config = dict(
    experts_per_token=8,
    d_shared_expert=64,
    hidden_act='squared_relu',
    norm_eps=1e-06,
    dataset='wikipedia_en',
)
Below are experts of layer 3 (counted from 0) of a mixture-of-experts language model. Rows are named router (the router's row for the expert), up (a neuron's input weights, with its number), down (a neuron's output weights, with its number) and show model dimensions 96-191. Each number is 128 + 24 x the weight over its row's rms, rounded and kept within 0 to 255.
Before each expert's rows: a language model's description of what the expert responds to; "comes before" lists some tokens at least twice as common just after its tokens as in all text. This comes from a sample of Wikipedia text that the model never trained on. Tokens count by the router's weight.

# expert 52
It responds to: Verb and noun endings
comes before: " to", " in", " by", " of", " on", " with"
router [160 125 148 145 134 132  80 119  91 130 140  77 126 108 160 176 132 114 157 121  70 125 105 134 118 133 123 114 130  96 131 127 110 145 153 124 123 102 114  77 106 168 109 154  91  81 120 178 106  89 133 141 130 155 159  88  90 131 129 127 143 144 108 163 148  65 108 118 109 154  99 166 141 113 119 166 116 166 122 132 182 104 135 118 188 133 115  97 126 103 118 121 127 152 138 177]
up0 [ 99 134 127  93 105  85 108 139 134  69 111 124 129 133 119 181 110 139 148 173 123 143  91 146  90  99 148 151 137 139 109 153  95 141 165 111 136 121 120 123 143  98 113 126 149 147 156 100 162  86 132 194 106 135 126 110 117 196  82 113 123 151 125 145  81 108 128 128 120 105 119 159 143 145 139 107 107 153 133 119 121 155 118 159  99 159 117 109 141 101 122 169 116 137 132 135]
down0 [111 138 120 128 140  89 170 130  99 132 133 135 108 173 100 128 112 124 158 164  93  55 138 113 150 130 122 105 140 102 132 134 152 121 107 159 130 141 130 108  85 118  69 133 114 121 130 168  95 139 105 161 125 113 128 130  94 118 136 118 149 124 131  99 140 167 100 115 143 104 156 134 140 136 103 136 136  81 179 124  92 145 110 104 113 118 136 122 130 119  93  83 113 132 173 158]

# expert 36
It responds to: Mid-word noun stems
comes before: " of", ",", "ed", " and", "y", "ing"
router [143 115 131  98 139 121 109 128 132 115 111 134 183 134  83 156 139 107 142 139 157 179 131 117 116 113  99 123  87  84 167 113 138 104 146 172 145 119 166 132 157 122 129 147 153 115  86 136 127 116 126 220 150 149 131 119 169 110 128 136 112 193 148 172 100 131 105 118 108 115 115 157 159 147 150 147 170 136 127 124 132  85 121 107 108 126 113 128 126 139 130 126  83 121 148 111]
up0 [119 182  76 121 132 123 160 129 127 164 128 140 182 100 113 109 129 106 141 148 153  83 138 139 120 189 117 133 160 118 141 130 151 138 141 137 153 100 152 131 116 149 146 141 128 155  95 135  96  95 132 161 179 104 130 103  88 170  80 102 137 163 152 167 158 116 124 152 110 153 125 142 120 139 155 105 173 115 149 125 170 117 133 104 134 137 163 129 140 120 162 134 138 155 120 148]
down0 [109 115 116 153 142 144 113 124 103 105 137 134 109 119 102 138 128 121 117 104 141 137  68 146 116  91 129 151 111 118  85 120  82 153  89  98 122 131 145 148 127 117  96 141 107 138 138 150 111 144 128  81 123 133 117 101 147  85 148 104  97  80  92 159  93 136 128 130 117 138  89  80 100  96 131 101 109 119 125 153  83 119 123 119 116 125 114 126 147 102 140 160 136  90 124 109]

# expert 41
It responds to: Pieces after initial syllable
comes before: "0", ".", "5", "3", "4", "7"
router [117 109 141 107 155  86 128 152 123  73 152 115 120  75 125 168 110 112 115 135 162 117 156 155 103 127 164 125 128 138 137 155 132 133 150 102 111 124 113 122  99 133 126 102 150 131 105 133 125 126 112 179  88 149 162  79 132 148 103 109 109 165 138 143 112 129 155 138 139 128 136  92 153  94  84 141 115 161 120 136 141 141 105  88 163 112 113  96 147 101 139 152 152 124 183  86]
up0 [114 145 122 156 129 146 145 119 110 128 119 113 152 109 148 202 134 121 104 141 114 134 150 139 143 140 126 106 100 124 150  98 105 125 143  65 124 147 156 149 131 137 122 154 128 111 148 131  83 145 153 171 136  91 118 157  91 175 122 131 132 150 140  94 130 167 130 138 137 152 139 121 153 138 127 111  89 108 166 156 158 118 111 126 120 139 132 126 129 140 119 146 128 173  78 119]
down0 [115 109  96 153 130 113  79 153 188 131 132 148 134 147 130 154 151 132 151 132  85  95 115 108 142 128 140 145  98 135 126 149  94 104 127 126  99 163 109 118  86 108 134 108 157 103 139  99 102 136 123  90  99 101 157 139 171 169 125  93  90 135 116 108  57 133 135  85 114 127 102 158 126 128  95 136 109 141 144 107 143 139 120 145  97 114 153 120 135 121 121 110 100 125 116 130]

# expert 55
It responds to: Year digits, opening adverbials
comes before: ",", "–", ")", " |", ".", "),"
router [165  66 118  89 156 141 141 124 109  90 142 124  92 100  89 132 146 108 127 157 139 134 115 149 173 160 136 119 139 133 168 141 143 139 134 137 138 116 166 168  83 103 140 182 128 148 127  97 156 123 131 128 109 113  85 147 166 142 132 146 142 112 148 103 132 129 179 155 121 120 114 151 112 106 122 124 113 123 162 175 100 153 141 112 145 122 117 168 113 137 100 118 162 131 133  85]
up0 [192 154 109 127 117 157 119 160 143 156 110 120  81  84 120 139 112 148 139 122 143 148 150 121 138  93 146 134  95 148 101  83 124 123 116 128  97 165 148 118 136 104 136 151  98 165 121  91 142 104 197 107 142 127 107 155 155 105 132 129  97 110 130 138 122  81 112 136 135 110 108 123 126 162 166 137  72 171 130 159 132 131 117 172 150 157  84 150 160 143 113 101 136 123 195 157]
down0 [112 151 110 138 123 149 152  85  93 159 133  99 143 153  94 159 141 126 165 154 123 169 142 123  98 123 120 109 145  98  92 103 100  84 157 106 141 163 153 101 159 138 168 105  97 148 144 135 158  95 146 133 113 125 158 125 157 125 133 104 159 113 159 128 106 179 133 147 160 145 110 143 115 120  98 131 126 121 161  93 148 127 202 136 159 151  89 130 160 107 154 159  93 162 130 127]

# expert 62
It responds to: Derivational and inflectional suffixes
comes before: " of", ",", " to", " in", ".", " the"
router [145 167 120 126 130  99 127 164  89 170 118 105 136 118 131 113 132 132 126 115  65 105 127 107 144  87 127 124 145  82 137 101  96 157 162 134 111  94 112  76 132 160  93 134 124 144 113 159 116 131 127  94 127 162  71 115 114 131 132 124  98 113 110 124 125 154  80 121 131 114 128 151 133 112 136 140  94  96 152 165 125  73 138 149 159 133 139  95 175 110 139 157 152 173 160 127]
up1 [122 153 126 149 135 136  89 118 102 119 117  74 103 138 140 122 111 171 154  57 111  89 133 100 120 118 163 132 132 137 111 101 131 154 115  90 189 106 155 139 114 121 125 124 155 151 138  99 127 109 148 106 113 120 141 130 167 104 166 107 104 114  95 127 124 137 172 126  86 120 134 121 109 177 124 150 161  91 161 107 111 147  96  89 128 134 147 114 128 120 142 140 108 107 115 117]
down1 [116 128 141 112 127 144 150 125 168 131 119 188 167 125 165 149 129 149 139 170 160 159 149 111 120 125 138 129  98 167 150 121 117 161 156 152 112 112  91  83 151 142 137 111 112  82 122 123 140 127  84 129 123 191 114 108 154  99 130 137 147 108 128 149 156 196 134 142 155 134 123  91 153 120 125  79 100 149 145 141 123  99 179 164 142 125 165 165 108 128 100 114 141 123 148 134]

# expert 17
It responds to: Digits in numbers
comes before: " |", "0", "–", "5", "6", "8"
router [155 112 143 114  70 144  90  89 156 130 117 131 152 116 117 157 132 159 145 105 125 101 109 142 126 122 168 133 121  87  85 102 110 144  88 180 147 115 136 118 126 133  99 106 116 146 132 145 125 131 127 124 117  85 110 151 149 140 124 163 195 139 151 134 125 133 145 167 114 173 108  90 128 100 106 128 128  80 115 126 118 152 109  88 139 100 122 152 129 134 122 117 139 144 108 143]
up8 [158 135 141 130 154 143  97 133  91 122 153 150 105  96 101 158 111 114 142 172 111 141 152 112 142 143 126 125 129 136 147 123 140 119  98  65 134 127 131 141 139 141 121 146  91 135 162  71  91  95 140 140 118 130 116 127 157 156 168 157 194 105 197 135 130  81 149 152 153 128 114 152 104 137 105 135 156 159 138 100 179 142 142 151  76 138 114 124 127 101 154 130 125 126 127 108]
down8 [121 131 119 153 138 133 135 133 162 106 166 128 163 105 128 115 124 148 122 128 103 148 103 121  95 128  99 170 119 113 143 135 149 104 155 167 120 123 152  80 121 139  96 139 137 115 162 119 123 149 144 133 128 120 164 113 116 118 162 147 147 111 116 117 112 142  84 148  96 107 155 140 132 136 159 133 169 177 159 136 105 185 157 119 141 112  61  84 132 118 124 140 132 125  64  94]

# expert 4
It responds to: Mid-word name fragments
comes before: ",", "a", "i", " (", "s", "o"
router [ 54 112 145 130 133 171 107 118  93 114 144 111 146 143 117 146  95 114 170 152 162 132 116 136  94 129 128 133 124 142  98 109 108 124 144 120 156  94 152 145 121 139 110 108 154 162 129 102 105 115 122 156 144 125 191 131 157 150 102 123 133 138 120 141 143 180 131 142  88 181 118 107 126 107 153 148 141 131 107 114 137 166 160 133 126 137 141 141 129 122 103  97 160 137  59  94]
up0 [125 124 129 118 128 155  73  94 128 147  97 149 139 163 159 150 119 108 144 124 132  98 176 147 116 156 125 139 112 139 102 117  99 141  94 121 117 126 108 181 153 157 127 163 170 122 141 108 124 108 107 156 177 134 156 134  69 143 140 121 129 158 155 141 163 112 130 142 168 170 147 137 141 149 132 152 153  86 115 129 109 102 150 114 116 160  81 114 105 151 150 127  80  84  96 112]
down0 [104 133 137 150 132 112 217 109 132 120 119 124 148 117 141 104 136 125 157 148 112 137 139  96 141 108 125 104 121 120 179 101 132 155 125 131 121 108 198 120 149 143 104 106 186 122 121 143  86 133 139 133 114  78 116 136 211 132 159 128 165 140  96 144  85 130 123 129 125 131 146  93 135 157 119 118 122 132 146 150 153 134 155 137 104 102 142 138  98 112 110 110  94 157 114 113]

# expert 7
It responds to: Closing marks, final a
comes before: " |", "\n", "s", " (", " and", " ="
router [132 120 172 131 130 135 134 164 131 157 152 147  69 116 121 109 131 123 165 139 167 151 105  96 153 185 124 111 110 127 138 142 117 155 147 121 116 120 176 116 150 128 151 125  92 117 142 138 116 154 118 124 116 130 172 150 168 173 147  96 115 117 100 123 101 127 111 141 127 142 163 108 115  90 117 137 109 118 145 171 135  98 180 158 117 135 186 133 135 152  67 177 100 162 128  96]
up1 [112  76 133 130  73 127 139 129 124 173 124 147  95 141 100 117 160 126 150 136 130  81 136  90 146  98 154 102 150 170 147 103 136 178 138 139 113 125 162 114 107  89  91 105 143 106 100 111 130 144 166 151 132 115 139 123 107 196 142 104 121 147 120  94 126 120  94 142 127 133 153 128 127 116 144 129 162 114 153  92 123 162 116 129 121 139 114 138 126 125  69 104 133 156 137 131]
down1 [171 130 138 133 174 126 171 152 132 121 145  97 135 118 156 169 148  94 134 147 104 156 124 129 107 155 111 141 143 153 138 103 101 127  82 144 132 140 172 156 131 123 155 111  90 111 118 178 126 111 109  90 100 151 152 144 138 143 111 153 142  73 136 155 133 101 145 107 130 123 140 138 133 114 115 123 132  94 106 131 122 102 166 131 155  52 155 147 112 136 135 119 148 151 136 113]

# expert 33
It responds to: Sports and action verbs
comes before: " the", " to", " in", " a", " by", " on"
router [134 120 155 127 158 118 155 130 147 142  90 125 119 157 138  75 116  97  99 159 104 146 150 129 120 153 106 149 140  45 150 152  89 111 142 163 105 123 151 108 108 127 134 155 122 127 116 133 138 111 186 118 137 113 153 119 120 104 135 129 119 131 130 102 161 100 135 117 142 154 102 127 108  79 133 135  65 106 137 100 158 111  94 119 106  73 109 134 120 156 112 159 161 187 126 131]
up0 [125  78 119 130  84 114 130 105 149 136 141 148 101 132 100 125 107  82 159 163 107 127 145 129 148 143 111 152 122 176 103 199 146  80 151 103 148 110 130 122 122 163 160  97 104 131 163 151 127 167 138 148 111 109 168 166 109 161 124 167 117 124 155  94 134  84 124 116 153 146 132 128 138  94 122  86 102 134 115 154  99 139 133 137 134 110 143  98 138 108  93 153 144 150 128  85]
down0 [125 123 148 130 130 192 141 156 147 125 184 101 155 150 152 128 108 107 176 136 105 158 132 173 138 107 174 103 148 171 110  85 133 123 159 142 137 142 129 111 145 178 159 126 148 109 134 106 134 124 115 175 178 145 115 127 130 148 146 112 118 107 139 158 126 135 169 125 135 124 151 134  68 130 133 156 147  97 112 171 160 140 139  96  98 140 102 167 155 119 127  86 121 186 126 117]

# expert 45
It responds to: Accented name endings, cell ends
comes before: " |", " (", "|", "s", "n", "a"
router [ 70  85 147 124 140 119 151 134 103 125 120 169 132  98  95 172 115 122 109 151 112 111 112 111 132 127 143  93 120 119 138 146 170 176 156 133  98 120 142 136 101 119  91 133 125 127 111 130 112 115 156 118 126 138 109 146 133 157 113  72 161 124 124 143 139 169 121 130 114 121 182  92 125 131 149 136 171 129 165 121 137 103 155 140 136 134 141 122 150 129 114 124 129  99 110 108]
up0 [129 108 154 171 140 119 145 151 163 104 178 134  92 120 113 145 111 135 128 150 121  71 124 169 146 142 122 168 188 133 138 133 171  63 152 117 130 164 155 130 102 125 125  77 146 122 107 125 129 128 147 123 126 130 117 108 111 114  99  97 144 140 114  97 135 108 132 126 112 169 145  92 100 130 127 148 131 122 111 118 190 106 134 115 109 126 101 136 130 119 119 133 131 139  99 121]
down0 [102 124 101 130 125  91 102 126 115  84 130 143 141 169 188 112 113 136 110 144  96 122 114 182 115 168 143 127 145  79 126 112 171 156 108 104 145 128 126 147 129  83 118 117 126  89 131 120 126 137 146 145 126 133 123 108 161 155 107 110 119 116 120 104  98 110 147  84 118  78 100 124 121 155 122 143 132 105 106 120 161 149 132 129 100 107  91 108 131 134 124 111 103 121 124 145]